config = dict(
    n_layer=9,
    d_model=128,
    n_experts=128,
    experts_per_token=2,
    d_expert=128,
    d_shared_expert=0,
    activation='squared_silu',
    moe_layers=[2, 3, 4, 5, 6, 7, 8],
    router_score='sigmoid',
    normalize_top_k=True,
    routed_scale=1.5,
    balance_loss=0.000984,
    balance_bias=True,
    init_std_router=0.0314,
    lr_router=0.00169,
    vocab_size=12027,
    norm='layernorm',
    norm_eps=1e-06,
    tie_embeddings='early',
    optimizer='adamw',
    lr=0.0037,
    beta1=0.9,
    beta2=0.95,
    batch_tokens=65536,
    seq_len=512,
    train_tokens=481900000,
    steps=7354,
    dataset='wikipedia_en',
)
Below are experts of layer 5 (counted from 0) of a mixture-of-experts language model. Rows are named router (the router's row for the expert), up (a neuron's input weights, with its number) and show model dimensions 64-127. Each number is 200 + 30 x the weight over its row's rms, rounded and kept within 0 to 999.
After each expert's rows: a language model's description of what the expert responds to. This comes from a sample of Wikipedia text that the model never trained on.

# expert 35
router,214,194,181,212,149,210,246,238,213,212,146,228,157,169,153,159,177,126,188,222,195,181,148,240,205,197,218,222,231,155,234,155,186,220,232,194,170,192,145,207,213,229,173,183,236,194,205,153,250,202,187,199,230,206,195,239,168,192,186,211,285,176,203,169
up0,213,227,211,153,205,164,216,192,202,161,227,209,203,178,200,168,205,196,224,155,215,195,219,192,163,190,203,189,196,216,188,208,229,191,236,169,223,225,192,199,150,274,183,192,237,198,208,212,158,192,180,193,211,254,165,173,175,230,188,227,198,216,279,177
up1,217,165,193,219,129,219,206,249,215,213,224,215,242,240,191,152,202,161,225,166,202,214,187,242,206,198,186,233,150,175,241,189,159,177,168,187,198,207,209,174,234,207,212,150,164,198,269,203,243,206,189,211,190,216,191,199,243,192,178,244,231,241,217,233
up2,190,155,195,192,165,228,195,205,256,184,203,176,205,197,202,231,197,231,150,160,227,238,165,153,164,175,180,166,192,195,258,186,213,170,232,188,164,181,198,208,210,195,215,235,219,188,163,226,203,255,160,182,228,194,183,248,178,217,201,242,230,254,202,221
up3,226,200,197,193,200,155,183,219,227,173,186,275,201,166,176,173,186,176,211,208,195,158,161,189,199,232,227,193,203,265,267,221,195,235,207,202,210,245,171,212,111,130,225,198,192,180,195,218,204,150,123,200,212,182,188,175,139,210,224,222,226,172,164,205
up4,176,214,252,212,131,248,238,247,188,228,209,198,186,198,177,194,242,219,164,138,153,179,223,187,239,214,183,207,189,160,182,250,152,166,165,230,124,188,184,205,221,203,182,201,185,195,136,205,197,178,144,207,211,227,223,186,194,216,260,193,195,171,162,220
up5,216,148,160,208,233,192,216,192,209,264,162,201,187,175,261,233,225,178,130,180,194,202,162,227,221,188,147,160,171,159,189,195,161,211,211,152,245,186,187,253,196,186,221,189,228,141,182,214,202,253,176,233,226,203,163,230,197,176,229,254,184,222,160,195
up6,212,212,208,197,134,166,156,209,231,193,199,242,176,254,217,192,192,201,185,205,270,199,201,205,165,191,265,220,141,188,160,217,171,148,189,162,160,216,191,201,245,176,180,216,195,142,208,199,204,213,233,190,235,146,176,236,192,202,254,264,215,215,196,216
up7,223,165,195,154,182,193,177,202,229,197,146,158,251,185,142,210,157,190,182,170,197,217,192,213,248,160,217,173,211,203,200,126,253,233,210,179,186,200,166,200,221,207,169,216,232,191,229,189,235,204,187,209,148,181,218,214,215,160,187,196,201,188,207,209
up8,193,148,204,199,178,196,225,272,183,221,153,226,181,129,191,175,231,233,182,211,201,206,190,196,173,200,219,183,212,221,198,187,150,195,173,156,206,242,188,173,181,234,162,196,221,227,180,188,141,181,195,212,203,150,206,215,181,252,240,243,186,180,165,127
up9,215,190,203,171,174,149,220,214,182,181,262,168,192,211,194,189,181,135,181,169,194,166,228,163,168,188,248,168,203,254,166,195,223,211,196,230,222,207,219,272,234,241,215,227,193,221,192,146,182,198,233,210,212,229,205,231,185,162,167,222,204,201,191,205
up10,229,182,171,188,207,201,213,250,173,255,176,246,168,229,191,176,210,198,176,221,237,238,160,208,200,205,235,202,185,237,178,215,203,173,211,221,199,191,225,187,200,234,213,248,194,163,153,165,268,204,240,162,237,188,190,227,228,218,201,197,196,210,214,142
up11,222,163,228,157,167,215,192,188,229,240,172,175,208,248,175,216,188,190,213,219,220,242,207,232,218,199,222,187,161,213,162,139,201,225,179,244,134,156,154,181,214,215,188,217,213,209,207,164,230,172,183,154,216,252,184,216,168,146,223,262,232,228,207,228
up12,152,179,211,250,228,227,193,221,112,250,164,189,269,196,200,170,198,210,167,209,188,171,178,210,177,161,156,224,219,193,217,233,207,214,188,222,154,182,225,231,279,235,174,169,158,170,217,194,169,252,234,182,187,205,194,245,225,204,162,221,213,262,261,229
up13,230,201,218,210,164,214,226,238,247,248,178,238,196,206,145,184,235,186,207,193,304,184,210,216,208,182,255,209,173,198,210,154,198,231,214,198,176,198,156,163,206,151,154,190,167,157,222,197,233,159,144,145,167,198,183,230,221,184,213,211,218,240,218,261
Particles and directions after verbs, such as came out, set out, up, back, off, along, south, north.

# expert 21
router,194,183,227,213,129,197,250,230,203,229,196,200,192,197,163,173,172,152,171,238,235,190,202,236,197,187,216,212,192,206,281,170,162,229,224,152,210,209,151,203,208,216,150,223,205,159,258,208,227,201,214,212,169,186,177,197,152,181,277,220,210,201,181,144
up0,166,184,195,228,233,196,169,228,197,222,192,240,168,130,210,195,175,170,180,223,205,228,262,172,137,182,235,159,229,209,217,241,179,173,198,166,211,185,199,190,170,195,239,215,192,190,226,181,237,164,201,197,223,139,229,233,199,108,208,189,177,243,234,146
up1,239,200,185,219,192,219,199,177,246,267,178,242,161,179,204,198,200,216,208,198,232,209,210,150,183,206,231,188,166,194,202,217,260,151,188,140,179,217,160,175,175,209,231,246,167,189,239,172,219,217,245,194,172,143,196,210,192,167,227,193,218,250,231,258
up2,142,149,205,215,203,163,260,200,157,214,199,189,180,196,255,200,217,195,207,177,173,267,190,155,219,188,214,164,255,215,235,191,156,176,211,223,207,146,207,183,212,216,239,157,266,192,246,207,242,178,228,200,186,183,230,234,221,169,216,199,171,172,194,163
up3,217,165,225,211,163,173,196,180,212,227,224,178,176,260,174,200,227,265,188,181,247,151,171,251,233,201,165,232,191,141,205,213,200,107,213,205,206,226,171,195,219,188,179,227,167,216,242,157,197,207,218,172,253,163,158,212,180,240,208,152,146,224,190,283
up4,192,189,211,187,185,193,205,165,212,192,253,224,188,245,178,175,207,201,190,202,207,206,235,185,209,197,217,157,225,216,209,194,160,126,203,220,224,221,269,248,181,211,235,224,216,181,245,197,221,155,143,188,149,160,236,186,225,172,230,204,201,204,170,172
up5,197,203,217,167,190,193,216,182,221,215,229,172,244,173,222,184,170,227,217,220,169,210,188,168,214,211,203,171,252,201,203,226,175,207,212,237,121,172,212,214,187,275,211,236,179,215,137,145,202,211,247,175,272,255,191,190,216,245,171,120,183,203,162,153
up6,217,197,213,204,204,200,210,192,167,210,155,261,204,186,175,179,250,209,192,204,177,146,183,176,193,216,187,195,242,209,145,210,174,193,175,218,115,198,167,256,167,190,180,204,230,215,173,209,221,227,138,142,167,154,177,206,175,195,237,189,216,200,225,176
up7,272,215,164,211,195,153,184,176,197,170,205,148,196,227,188,191,195,236,163,220,227,214,194,218,159,191,198,205,244,174,206,132,231,241,195,169,225,205,252,202,134,163,197,179,206,231,213,238,199,158,182,178,219,142,192,201,216,187,222,253,206,197,198,201
up8,133,150,156,213,143,186,151,168,143,200,198,196,227,214,222,146,209,178,170,213,252,257,187,198,236,204,176,149,188,237,256,173,225,196,199,197,181,187,198,268,240,227,183,226,264,162,275,233,203,203,192,169,195,222,202,210,272,217,218,181,208,255,199,215
up9,237,152,230,221,225,175,181,250,200,238,252,239,159,167,179,248,189,205,205,209,231,189,167,213,147,156,207,238,129,238,223,243,133,226,163,171,165,229,175,159,181,224,169,170,204,142,262,198,216,184,190,220,188,179,204,192,152,218,178,207,208,206,212,147
up10,195,159,210,261,162,226,220,212,199,234,237,188,184,233,193,161,237,213,232,183,164,189,219,209,200,212,229,199,249,216,205,156,158,106,178,205,188,193,170,189,218,188,195,247,236,218,243,185,224,217,218,207,143,232,232,196,175,187,221,210,154,208,217,150
up11,166,224,142,173,217,175,224,260,142,266,234,188,180,165,227,167,252,210,181,212,190,205,207,221,226,241,198,216,222,214,203,208,189,148,215,186,198,198,196,186,178,243,198,193,181,226,218,214,167,207,174,240,189,223,173,179,199,232,197,236,189,244,181,206
up12,178,204,187,184,232,170,172,185,180,233,211,245,210,236,199,165,215,229,182,193,197,213,191,165,156,161,194,190,207,226,251,182,183,225,233,201,268,167,231,231,217,213,232,225,173,166,243,182,257,247,162,200,171,166,169,194,264,127,208,248,205,213,222,248
up13,207,220,179,190,200,179,258,195,211,181,164,158,226,197,222,182,200,176,180,177,205,214,147,245,199,181,220,183,198,155,220,250,214,223,214,224,236,192,124,181,186,173,249,187,175,161,180,211,195,218,252,116,237,226,232,199,215,227,203,167,164,191,132,237
Past-tense verbs or their -ed and -ated endings after a subject in narrative text, such as moved, led, scored, dismissed, investig-ated.

# expert 7
router,168,187,183,200,133,194,252,243,194,179,194,223,194,170,198,149,159,179,155,250,219,177,241,233,174,216,209,198,243,199,258,195,192,195,257,161,205,210,185,204,219,231,145,193,208,206,217,208,229,233,188,203,192,186,206,235,167,178,241,261,203,196,216,186
up0,159,165,267,258,162,249,209,200,200,202,186,243,187,215,240,203,180,163,191,187,233,235,225,228,189,175,251,177,216,150,202,226,244,213,213,168,240,177,186,174,204,238,160,163,181,196,180,198,240,257,175,197,217,199,258,202,255,148,162,167,194,146,222,193
up1,228,138,271,199,173,231,256,212,202,209,162,244,220,180,225,174,179,213,229,171,245,160,185,221,206,202,231,246,217,270,211,199,207,179,231,178,199,232,202,224,182,227,152,198,201,227,242,257,227,254,225,190,163,215,211,203,201,196,197,219,185,200,190,189
up2,213,130,283,169,152,237,251,211,195,173,278,208,203,166,219,187,229,226,199,188,225,204,224,204,186,221,158,174,176,228,230,201,198,203,195,144,177,209,211,169,207,228,208,264,234,204,249,190,228,192,155,194,215,242,155,164,188,183,206,208,199,212,231,219
up3,250,228,175,218,127,179,167,249,248,199,162,188,149,194,213,173,147,136,184,174,169,189,196,192,213,226,248,171,196,183,190,194,218,197,221,173,218,203,158,184,180,226,193,233,182,185,256,225,180,179,181,232,151,165,163,175,196,247,228,257,217,286,196,219
up4,221,221,194,223,162,241,195,260,252,139,217,230,165,192,187,174,192,130,215,213,144,221,251,221,205,196,219,186,240,208,182,179,155,184,182,178,200,173,204,195,213,197,255,219,241,211,221,197,239,178,203,157,130,190,228,185,183,267,203,231,248,230,193,207
up5,250,196,152,190,178,205,191,186,206,205,206,237,164,206,187,201,211,255,170,194,280,159,234,213,241,174,221,218,140,223,199,239,170,163,247,163,169,190,181,195,234,185,209,216,204,184,233,148,179,183,200,228,226,185,171,209,177,168,237,193,201,180,193,126
up6,168,139,162,161,150,168,215,220,131,194,162,249,207,146,238,168,131,233,181,193,169,201,185,218,173,235,182,197,192,211,259,198,221,207,236,161,172,178,224,205,268,262,213,195,256,231,217,209,208,198,156,218,238,190,202,199,188,186,228,177,223,241,210,210
up7,208,171,253,246,168,235,136,124,234,190,128,192,201,190,251,242,219,241,212,153,220,177,250,133,179,214,206,234,195,181,181,247,221,201,207,253,191,214,228,259,206,205,201,163,236,174,233,187,258,215,248,161,142,129,202,206,177,197,194,211,184,235,164,223
up8,239,121,244,184,218,268,215,208,156,176,214,217,220,205,172,194,175,153,233,196,195,209,187,196,170,182,254,199,190,139,210,203,197,174,218,199,209,194,214,220,183,233,189,171,233,218,150,251,222,204,186,248,224,294,178,245,185,178,177,206,168,222,205,227
up9,191,219,218,185,194,240,206,217,149,172,165,247,162,199,228,241,179,182,185,286,222,202,211,189,170,210,229,159,198,158,162,207,197,237,205,174,212,170,129,218,243,199,221,186,204,192,161,243,182,210,267,158,171,199,152,184,199,164,190,246,226,239,160,213
up10,240,160,212,189,192,251,230,192,138,208,228,167,219,210,240,263,245,219,207,195,218,178,224,169,196,148,157,215,264,193,208,194,219,163,173,226,177,177,202,225,225,201,203,182,184,207,149,220,218,204,188,184,181,261,184,211,216,240,210,187,180,206,236,189
up11,190,145,226,239,162,201,217,152,170,174,221,190,224,183,286,186,189,239,181,195,151,269,178,183,269,191,200,159,226,182,227,229,204,166,199,262,173,179,243,261,197,225,227,194,210,160,211,180,195,214,184,184,187,225,254,209,168,191,200,160,194,225,151,187
up12,180,147,242,235,176,207,199,254,281,173,218,177,144,182,180,217,208,202,216,235,232,208,246,233,202,181,156,260,163,195,215,221,168,185,160,165,180,207,157,162,211,193,177,218,177,223,221,230,217,224,223,161,146,205,210,221,221,277,163,204,207,222,199,203
up13,216,203,183,173,134,244,173,252,193,220,151,225,140,125,207,205,149,187,210,201,214,185,151,212,170,151,274,163,215,225,168,203,190,219,219,225,191,251,166,208,256,232,202,270,215,186,243,233,204,170,206,217,215,210,157,155,180,241,186,226,220,233,215,173
Modal and auxiliary verbs before a main verb (would, can, will, did, do not) and infinitive to; also colons in taxobox lines and paragraph breaks.

# expert 51
router,185,204,195,193,215,219,244,217,195,177,213,194,198,147,195,213,138,162,170,266,217,190,203,208,182,207,247,195,169,173,260,149,169,247,192,159,180,162,181,231,212,214,162,199,226,220,241,206,250,201,189,214,163,204,207,195,170,193,213,185,210,190,180,171
up4,103,217,177,218,198,197,179,194,152,201,142,245,203,158,194,216,196,167,213,193,269,227,145,208,184,224,247,218,193,155,235,185,183,183,172,207,173,198,174,161,197,178,214,172,303,227,200,180,244,218,214,259,205,196,137,195,180,182,225,215,196,245,145,198
up5,156,186,194,262,209,167,191,170,165,188,220,227,224,218,259,196,228,219,192,223,181,147,238,187,179,166,218,200,167,173,232,138,178,189,244,203,177,195,160,166,164,188,234,204,214,140,196,144,245,193,199,234,137,248,269,211,197,214,174,181,183,208,275,173
up6,289,184,155,206,225,166,177,223,237,192,196,208,228,186,247,209,245,227,205,160,196,232,247,219,174,222,224,207,201,180,164,170,186,201,201,192,194,155,226,156,177,235,180,164,263,170,154,206,230,247,171,228,200,203,194,255,210,222,216,171,200,201,207,216
up7,191,188,193,159,180,211,199,192,240,230,223,206,187,211,203,226,204,185,185,201,169,193,178,172,193,191,199,256,227,179,212,217,171,228,188,270,185,186,204,186,179,214,211,213,230,184,169,203,284,183,202,166,220,262,211,275,249,125,188,148,138,189,172,185
up8,221,259,198,220,170,216,207,239,216,194,224,170,193,279,220,195,201,218,209,267,163,149,194,208,175,272,206,137,208,192,221,187,191,212,187,225,190,216,168,175,216,225,225,197,200,223,235,172,198,180,214,139,141,169,206,177,207,200,176,192,246,182,212,145
up9,229,199,199,162,204,205,221,214,201,196,241,183,149,203,231,196,199,206,180,170,207,210,175,216,218,209,197,183,178,188,186,167,143,221,219,185,255,155,261,164,184,208,229,262,209,197,259,129,201,184,234,182,159,170,184,168,168,201,228,284,269,173,181,242
up10,253,170,166,247,233,209,174,233,151,181,214,240,149,239,222,194,191,204,207,192,252,167,167,177,178,191,248,175,182,229,198,179,190,195,184,253,198,147,215,227,186,164,210,249,207,214,172,141,189,140,257,180,169,194,213,246,197,162,207,204,263,222,184,199
up11,210,218,214,145,179,206,227,188,181,194,178,218,144,222,176,195,203,186,198,172,196,214,182,228,219,205,200,196,223,190,252,203,264,186,198,183,190,216,215,196,247,236,212,247,184,174,237,233,195,178,214,212,212,192,193,186,186,186,149,182,209,250,137,189
up12,194,185,177,216,181,212,277,148,223,198,112,213,161,180,201,188,238,157,216,243,231,202,176,175,223,206,208,190,184,186,154,175,207,205,259,205,201,192,247,205,142,198,247,189,193,224,166,150,252,185,198,177,261,180,175,223,240,171,189,206,181,170,167,208
up13,207,229,218,249,184,236,221,186,224,172,194,198,196,236,205,245,184,181,209,212,225,133,226,172,174,262,255,185,215,217,209,173,214,177,198,196,175,211,199,174,206,193,180,201,187,242,224,158,192,201,211,177,121,184,218,219,162,214,185,184,302,190,197,139
up14,235,149,231,171,227,190,206,202,190,186,148,206,228,185,224,189,166,230,198,187,222,203,269,229,215,178,194,230,193,205,245,172,222,199,210,185,208,152,164,204,181,185,203,232,176,227,280,228,210,221,199,219,228,138,197,179,221,239,228,237,189,189,160,193
up15,203,171,180,160,209,241,235,207,239,181,207,186,201,139,217,214,227,159,232,167,197,155,231,208,180,228,179,189,189,170,198,204,193,236,192,201,193,277,222,235,194,204,215,173,225,232,206,193,183,174,246,201,194,159,209,145,177,193,225,245,249,154,167,233
up16,247,165,176,216,211,233,174,201,208,176,236,192,159,199,196,223,167,221,227,192,189,221,217,178,261,206,203,205,184,198,245,179,163,188,187,182,220,152,182,209,250,186,170,221,233,212,169,168,209,163,227,157,124,152,197,175,157,185,278,206,244,172,155,223
up17,190,200,162,189,230,176,213,191,187,175,234,203,155,244,193,132,180,190,190,189,243,217,193,192,177,185,150,197,189,229,227,246,162,197,167,194,177,215,183,186,247,229,206,204,217,233,199,247,218,161,240,228,204,197,212,190,154,205,183,215,166,281,143,185
Byte pieces of non-Latin scripts like Thai, Chinese, Japanese, Arabic and Bengali, plus degree and minute signs in coordinates.

# expert 6
router,171,181,209,195,178,205,236,222,230,222,175,264,172,168,192,206,180,150,205,247,203,192,196,213,192,211,233,184,237,210,264,196,152,226,248,176,217,175,162,218,174,224,194,232,208,202,218,202,237,218,198,193,178,207,185,198,114,216,233,224,220,172,171,186
up4,210,230,141,174,201,188,220,240,138,250,204,204,195,182,170,204,200,239,173,180,216,194,227,242,164,237,204,216,220,233,196,189,137,160,208,229,210,234,165,199,226,246,112,207,205,222,166,208,215,170,209,163,193,172,209,216,174,164,257,182,227,233,165,197
up5,212,216,184,194,168,204,194,233,177,218,200,238,216,163,204,197,113,164,217,251,233,202,184,226,184,169,216,212,216,246,144,202,243,202,170,197,210,132,223,208,236,143,167,159,185,212,228,233,224,198,221,231,205,223,142,207,222,234,199,207,231,192,156,186
up6,191,189,194,150,155,192,192,239,170,220,153,168,216,148,232,211,215,245,206,201,217,184,277,224,201,215,212,214,241,180,168,181,215,237,221,191,162,223,189,253,216,196,156,196,231,200,206,237,193,187,254,228,141,229,208,183,204,232,243,238,249,197,209,191
up7,231,153,194,198,212,166,184,216,173,128,167,217,154,230,194,189,228,193,223,202,167,196,227,191,180,206,263,243,228,211,189,157,154,200,160,182,231,177,203,224,188,210,134,246,173,206,205,198,179,145,189,201,208,201,206,178,167,187,189,275,185,165,214,203
up8,231,183,164,217,201,194,176,181,250,241,188,197,205,231,145,184,225,156,145,203,187,143,167,194,215,230,261,187,207,179,177,141,188,172,240,203,261,177,205,265,204,199,232,258,219,185,207,143,204,181,184,195,202,235,196,171,182,226,220,233,203,205,235,213
up9,219,139,199,209,186,209,190,224,179,212,188,207,159,210,234,214,150,214,216,208,193,209,238,221,258,226,163,191,217,186,214,153,216,186,212,154,251,284,145,188,221,220,177,207,188,141,208,265,203,218,220,235,167,183,162,183,215,185,166,229,202,258,178,229
up10,182,158,222,200,180,233,194,208,159,217,214,186,155,216,199,248,205,232,234,148,199,199,188,207,227,255,206,196,193,139,193,176,185,234,223,210,200,160,219,186,251,271,216,236,247,243,155,204,213,198,204,259,185,212,186,239,199,152,205,163,170,199,224,198
up11,238,188,209,130,182,149,177,188,235,260,252,241,256,200,225,220,160,221,190,216,158,230,204,159,209,172,187,222,212,131,207,173,209,202,212,206,216,209,192,239,207,196,223,204,199,201,222,210,182,136,188,257,251,182,197,210,195,240,137,155,207,193,174,228
up12,161,206,184,145,171,161,210,178,173,228,214,201,255,220,226,173,133,189,209,158,201,174,145,236,217,229,193,161,230,180,185,168,170,190,189,218,206,228,190,202,244,178,170,185,220,239,180,179,221,257,190,285,203,174,211,196,245,230,165,218,162,187,165,172
up13,251,223,220,155,217,219,203,218,195,151,159,202,221,211,218,218,220,212,232,241,175,141,226,218,186,153,198,210,205,241,207,213,183,206,214,153,185,175,203,190,161,181,220,238,212,204,155,178,183,220,237,186,260,235,180,221,174,224,197,223,145,127,193,167
up14,186,182,219,151,184,250,198,207,228,243,172,221,237,164,244,211,216,167,222,189,176,209,162,254,217,220,175,147,224,169,209,195,224,180,228,216,190,241,239,238,231,217,241,225,234,197,221,131,207,179,228,264,211,206,173,252,175,213,193,246,199,122,146,212
up15,214,174,220,149,202,226,169,239,215,180,210,167,172,242,203,177,165,215,220,191,229,185,243,170,234,226,212,178,233,185,219,174,235,198,202,172,224,159,192,189,204,237,222,232,168,164,204,163,204,212,273,235,199,195,200,208,203,198,202,191,214,233,242,179
up16,134,194,179,167,203,215,182,209,213,269,185,227,209,208,155,156,184,253,169,172,214,235,199,180,204,189,199,192,206,155,205,217,244,134,202,193,188,187,115,254,219,247,165,236,217,141,213,186,185,235,174,248,194,185,194,191,182,263,151,194,172,236,188,205
up17,230,188,189,169,190,159,219,161,174,194,208,177,193,177,169,217,189,223,210,224,195,206,196,231,224,177,231,267,227,263,171,203,262,175,206,219,227,172,225,212,208,157,200,174,192,216,197,203,172,165,197,209,191,173,232,181,200,217,252,179,157,236,303,183
Closing parentheses, quotes and brackets ending a parenthetical, title or formula, often after years or scores, as in (1988), "..." and }).

# expert 45
router,215,208,200,180,173,205,228,217,212,221,193,253,184,161,186,169,195,150,172,222,239,179,200,208,176,210,204,203,233,222,257,202,162,210,237,130,215,207,174,228,191,188,191,166,243,211,208,181,234,188,188,197,207,202,198,201,122,180,271,230,249,170,215,169
up17,184,155,239,177,207,170,157,236,174,247,188,215,175,146,213,127,236,224,178,164,216,140,134,208,188,192,224,198,209,247,196,190,172,108,173,189,224,183,210,213,151,236,165,189,180,180,245,179,202,179,194,232,254,171,183,198,164,182,238,212,288,180,221,176
up18,197,207,207,238,248,211,205,200,246,187,162,176,190,195,212,109,231,190,201,190,207,138,198,215,180,137,234,180,222,223,205,159,196,164,189,225,210,198,223,150,203,207,185,135,201,192,207,182,202,224,233,210,186,273,181,210,199,203,203,162,176,254,184,191
up19,222,203,157,171,214,204,206,125,234,211,193,256,180,153,219,183,212,158,221,152,187,251,196,196,236,161,204,159,254,204,215,167,186,202,211,247,254,198,214,166,201,201,252,167,160,162,188,191,221,231,228,169,225,166,189,208,198,186,247,200,248,210,184,215
up20,184,131,228,215,216,180,133,180,199,207,263,249,206,220,196,159,212,208,215,205,194,178,170,148,239,216,200,185,234,200,225,148,219,151,245,150,188,185,242,214,202,205,243,216,180,202,201,192,230,190,191,216,244,195,205,203,267,239,159,150,190,242,193,201
up21,155,196,179,179,227,180,165,208,193,278,152,178,265,170,264,217,222,163,225,190,175,216,206,196,184,218,225,244,221,247,215,171,213,155,265,186,179,174,242,180,190,221,193,263,209,169,210,206,193,243,182,175,174,210,226,176,185,175,228,170,183,173,192,147
up22,233,213,205,167,208,177,199,234,184,220,206,223,188,216,226,152,247,169,189,194,200,160,216,230,237,244,188,224,198,210,242,227,204,170,219,158,203,209,176,245,210,190,174,233,173,230,189,162,219,211,146,219,192,209,192,251,119,185,222,182,202,183,284,92
up23,191,130,186,213,176,202,236,239,177,232,176,236,259,186,256,142,212,200,193,186,221,220,239,212,190,197,201,221,200,191,172,207,219,167,267,202,208,237,207,231,182,196,153,202,239,203,174,247,168,243,206,167,194,165,239,234,235,187,200,167,151,132,150,211
up24,169,178,171,225,171,169,181,213,202,162,224,225,180,205,236,218,203,214,174,180,226,195,218,158,155,177,197,187,191,170,200,246,198,167,174,207,167,199,256,225,225,216,179,193,155,167,229,207,205,221,209,188,209,194,205,214,200,147,207,199,202,195,260,182
up25,230,243,139,153,198,202,216,205,215,231,177,213,224,124,197,210,203,192,207,184,250,136,157,243,185,185,194,228,166,223,194,190,200,157,227,166,220,189,193,204,213,171,164,196,226,241,213,194,237,191,211,247,225,182,197,191,180,208,204,223,199,196,247,177
up26,212,211,203,187,206,186,198,189,227,224,205,211,185,220,161,152,223,214,192,189,232,198,172,183,198,212,211,196,171,221,163,205,187,155,160,162,221,208,221,220,206,210,153,248,163,194,271,202,215,186,215,197,208,160,207,222,199,241,201,159,207,207,259,222
up27,155,232,185,216,204,263,237,275,204,184,188,228,246,150,172,240,208,158,214,164,180,194,221,174,215,170,193,184,185,151,215,165,179,216,187,173,199,219,190,222,139,198,159,207,223,246,167,171,231,166,188,224,184,179,202,275,210,210,235,270,155,222,154,215
up28,206,215,214,167,210,174,206,152,223,185,177,153,225,258,180,184,155,197,154,181,179,196,206,229,166,198,176,154,180,202,170,145,268,183,165,234,229,147,185,190,215,199,225,227,168,145,195,172,229,187,272,228,224,248,248,189,238,237,186,217,159,211,225,171
up29,194,232,227,236,168,221,226,201,256,212,203,238,158,203,198,150,214,234,230,221,209,202,228,168,208,188,195,169,199,213,228,171,198,178,235,148,238,203,138,142,222,157,244,136,206,193,212,201,211,182,167,193,164,174,208,199,187,223,244,178,268,197,162,218
up30,191,192,201,210,175,203,244,204,212,226,175,204,139,230,253,179,189,201,181,177,237,271,181,230,212,198,234,187,253,204,157,166,207,177,221,190,163,191,195,208,229,242,195,197,187,238,171,210,179,158,182,142,223,198,200,187,171,191,230,215,150,195,243,195
Final nouns of proper names for institutions and places, such as School, County, House, Racing, Stadium, as in Yale Law School.

# expert 3
router,227,182,214,170,157,175,240,227,217,178,175,182,210,157,186,215,197,198,183,212,192,187,214,250,177,232,235,200,183,183,259,169,177,197,249,175,217,132,143,191,231,206,191,212,200,194,224,170,212,186,202,189,203,231,187,203,186,195,232,167,230,182,191,146
up0,207,171,184,257,211,224,181,189,228,208,153,212,202,205,182,199,223,186,175,169,228,220,177,204,145,210,218,200,160,241,191,184,191,188,190,196,247,152,188,230,198,167,151,181,200,226,165,171,244,185,169,227,222,215,202,198,199,216,227,240,191,182,171,219
up1,193,197,187,165,178,235,182,214,155,226,234,181,205,167,199,158,196,119,176,194,193,166,202,162,202,254,186,189,196,190,269,170,232,184,211,214,173,219,233,171,214,201,212,184,206,186,218,200,179,176,190,218,248,181,155,207,198,174,241,248,175,234,183,239
up2,208,207,199,136,217,180,200,241,255,221,210,227,222,210,221,222,168,166,194,221,169,224,208,244,219,131,188,225,237,162,231,253,215,168,195,190,269,201,195,183,145,204,164,134,203,168,185,229,217,201,180,238,248,221,184,163,220,240,198,159,209,184,238,167
up3,226,167,212,253,171,203,225,273,195,223,204,193,223,226,157,192,221,222,242,214,220,150,202,248,192,153,224,197,158,171,212,239,247,180,216,144,249,193,197,160,204,179,192,217,176,172,206,209,201,167,161,205,117,191,183,173,177,189,171,247,205,242,184,173
up4,213,214,207,178,149,158,227,226,250,180,185,197,151,199,156,161,158,238,201,181,198,200,224,224,159,213,226,172,223,186,254,218,202,232,216,183,207,224,166,190,233,227,214,261,212,190,171,227,190,226,210,184,167,230,187,175,171,194,261,202,187,270,155,238
up5,238,245,183,221,210,236,185,251,193,238,224,231,211,218,238,201,203,218,151,203,219,267,201,171,187,242,246,151,165,199,238,208,242,210,253,206,192,185,193,187,205,196,232,190,176,165,212,155,212,195,238,192,237,170,187,240,208,170,256,182,173,210,179,174
up6,193,195,220,201,147,181,163,252,194,220,165,198,217,149,207,159,186,245,182,204,181,185,165,216,217,211,183,140,234,219,258,183,235,153,280,235,182,141,269,204,235,177,194,163,206,169,227,236,241,262,257,199,230,203,195,236,224,164,193,195,208,245,227,207
up7,232,134,167,187,178,250,220,161,216,167,172,245,183,185,206,216,160,157,218,152,229,204,198,257,204,191,180,220,177,242,244,184,238,268,186,140,254,234,160,178,231,187,184,141,149,185,286,168,206,188,182,149,166,215,149,206,178,186,174,170,168,183,219,192
up8,195,218,208,163,203,170,204,218,212,202,202,201,213,212,182,159,204,215,206,216,223,236,147,255,234,228,177,181,217,261,245,182,206,195,207,235,188,183,214,186,164,213,218,195,184,166,191,208,203,231,141,132,209,230,202,295,183,238,182,233,207,213,195,225
up9,213,193,239,150,194,190,236,185,246,216,182,230,217,259,206,207,147,178,219,203,231,189,175,171,204,231,174,193,201,126,224,220,232,223,250,206,225,137,215,201,185,170,222,229,191,212,185,182,223,202,176,228,149,180,149,195,199,173,218,222,226,211,178,197
up10,187,217,211,215,161,225,206,231,227,196,219,190,222,156,173,176,207,220,218,193,232,244,142,207,203,234,202,217,194,215,240,210,278,180,188,199,166,194,172,225,217,193,173,173,187,154,210,168,240,184,259,172,218,213,154,232,177,222,210,169,167,159,190,216
up11,227,196,228,233,232,166,185,133,162,260,253,223,239,204,198,203,164,211,204,244,168,176,218,168,192,175,208,198,190,218,172,223,194,185,227,207,154,189,201,204,167,185,246,208,218,200,242,173,224,175,215,219,241,240,189,194,219,230,168,149,237,215,191,215
up12,223,196,176,166,207,179,220,236,214,202,211,215,216,214,184,194,170,224,173,273,168,210,179,225,218,219,198,164,217,147,227,203,207,154,173,163,224,175,205,216,183,252,191,235,175,165,229,217,170,207,170,186,225,179,213,120,229,229,160,177,212,238,270,229
up13,244,192,135,203,193,209,165,224,263,206,177,193,202,151,177,146,153,216,195,222,235,211,146,222,156,209,157,201,189,161,233,220,183,191,180,181,216,172,207,230,223,146,247,226,255,159,246,202,200,189,213,153,181,202,243,237,199,203,162,195,173,180,243,230
Short lowercase or capital word-start pieces, often Romance particles, such as an, de, en, ex, el, San, as in en-abling, de-emed, San Francisco.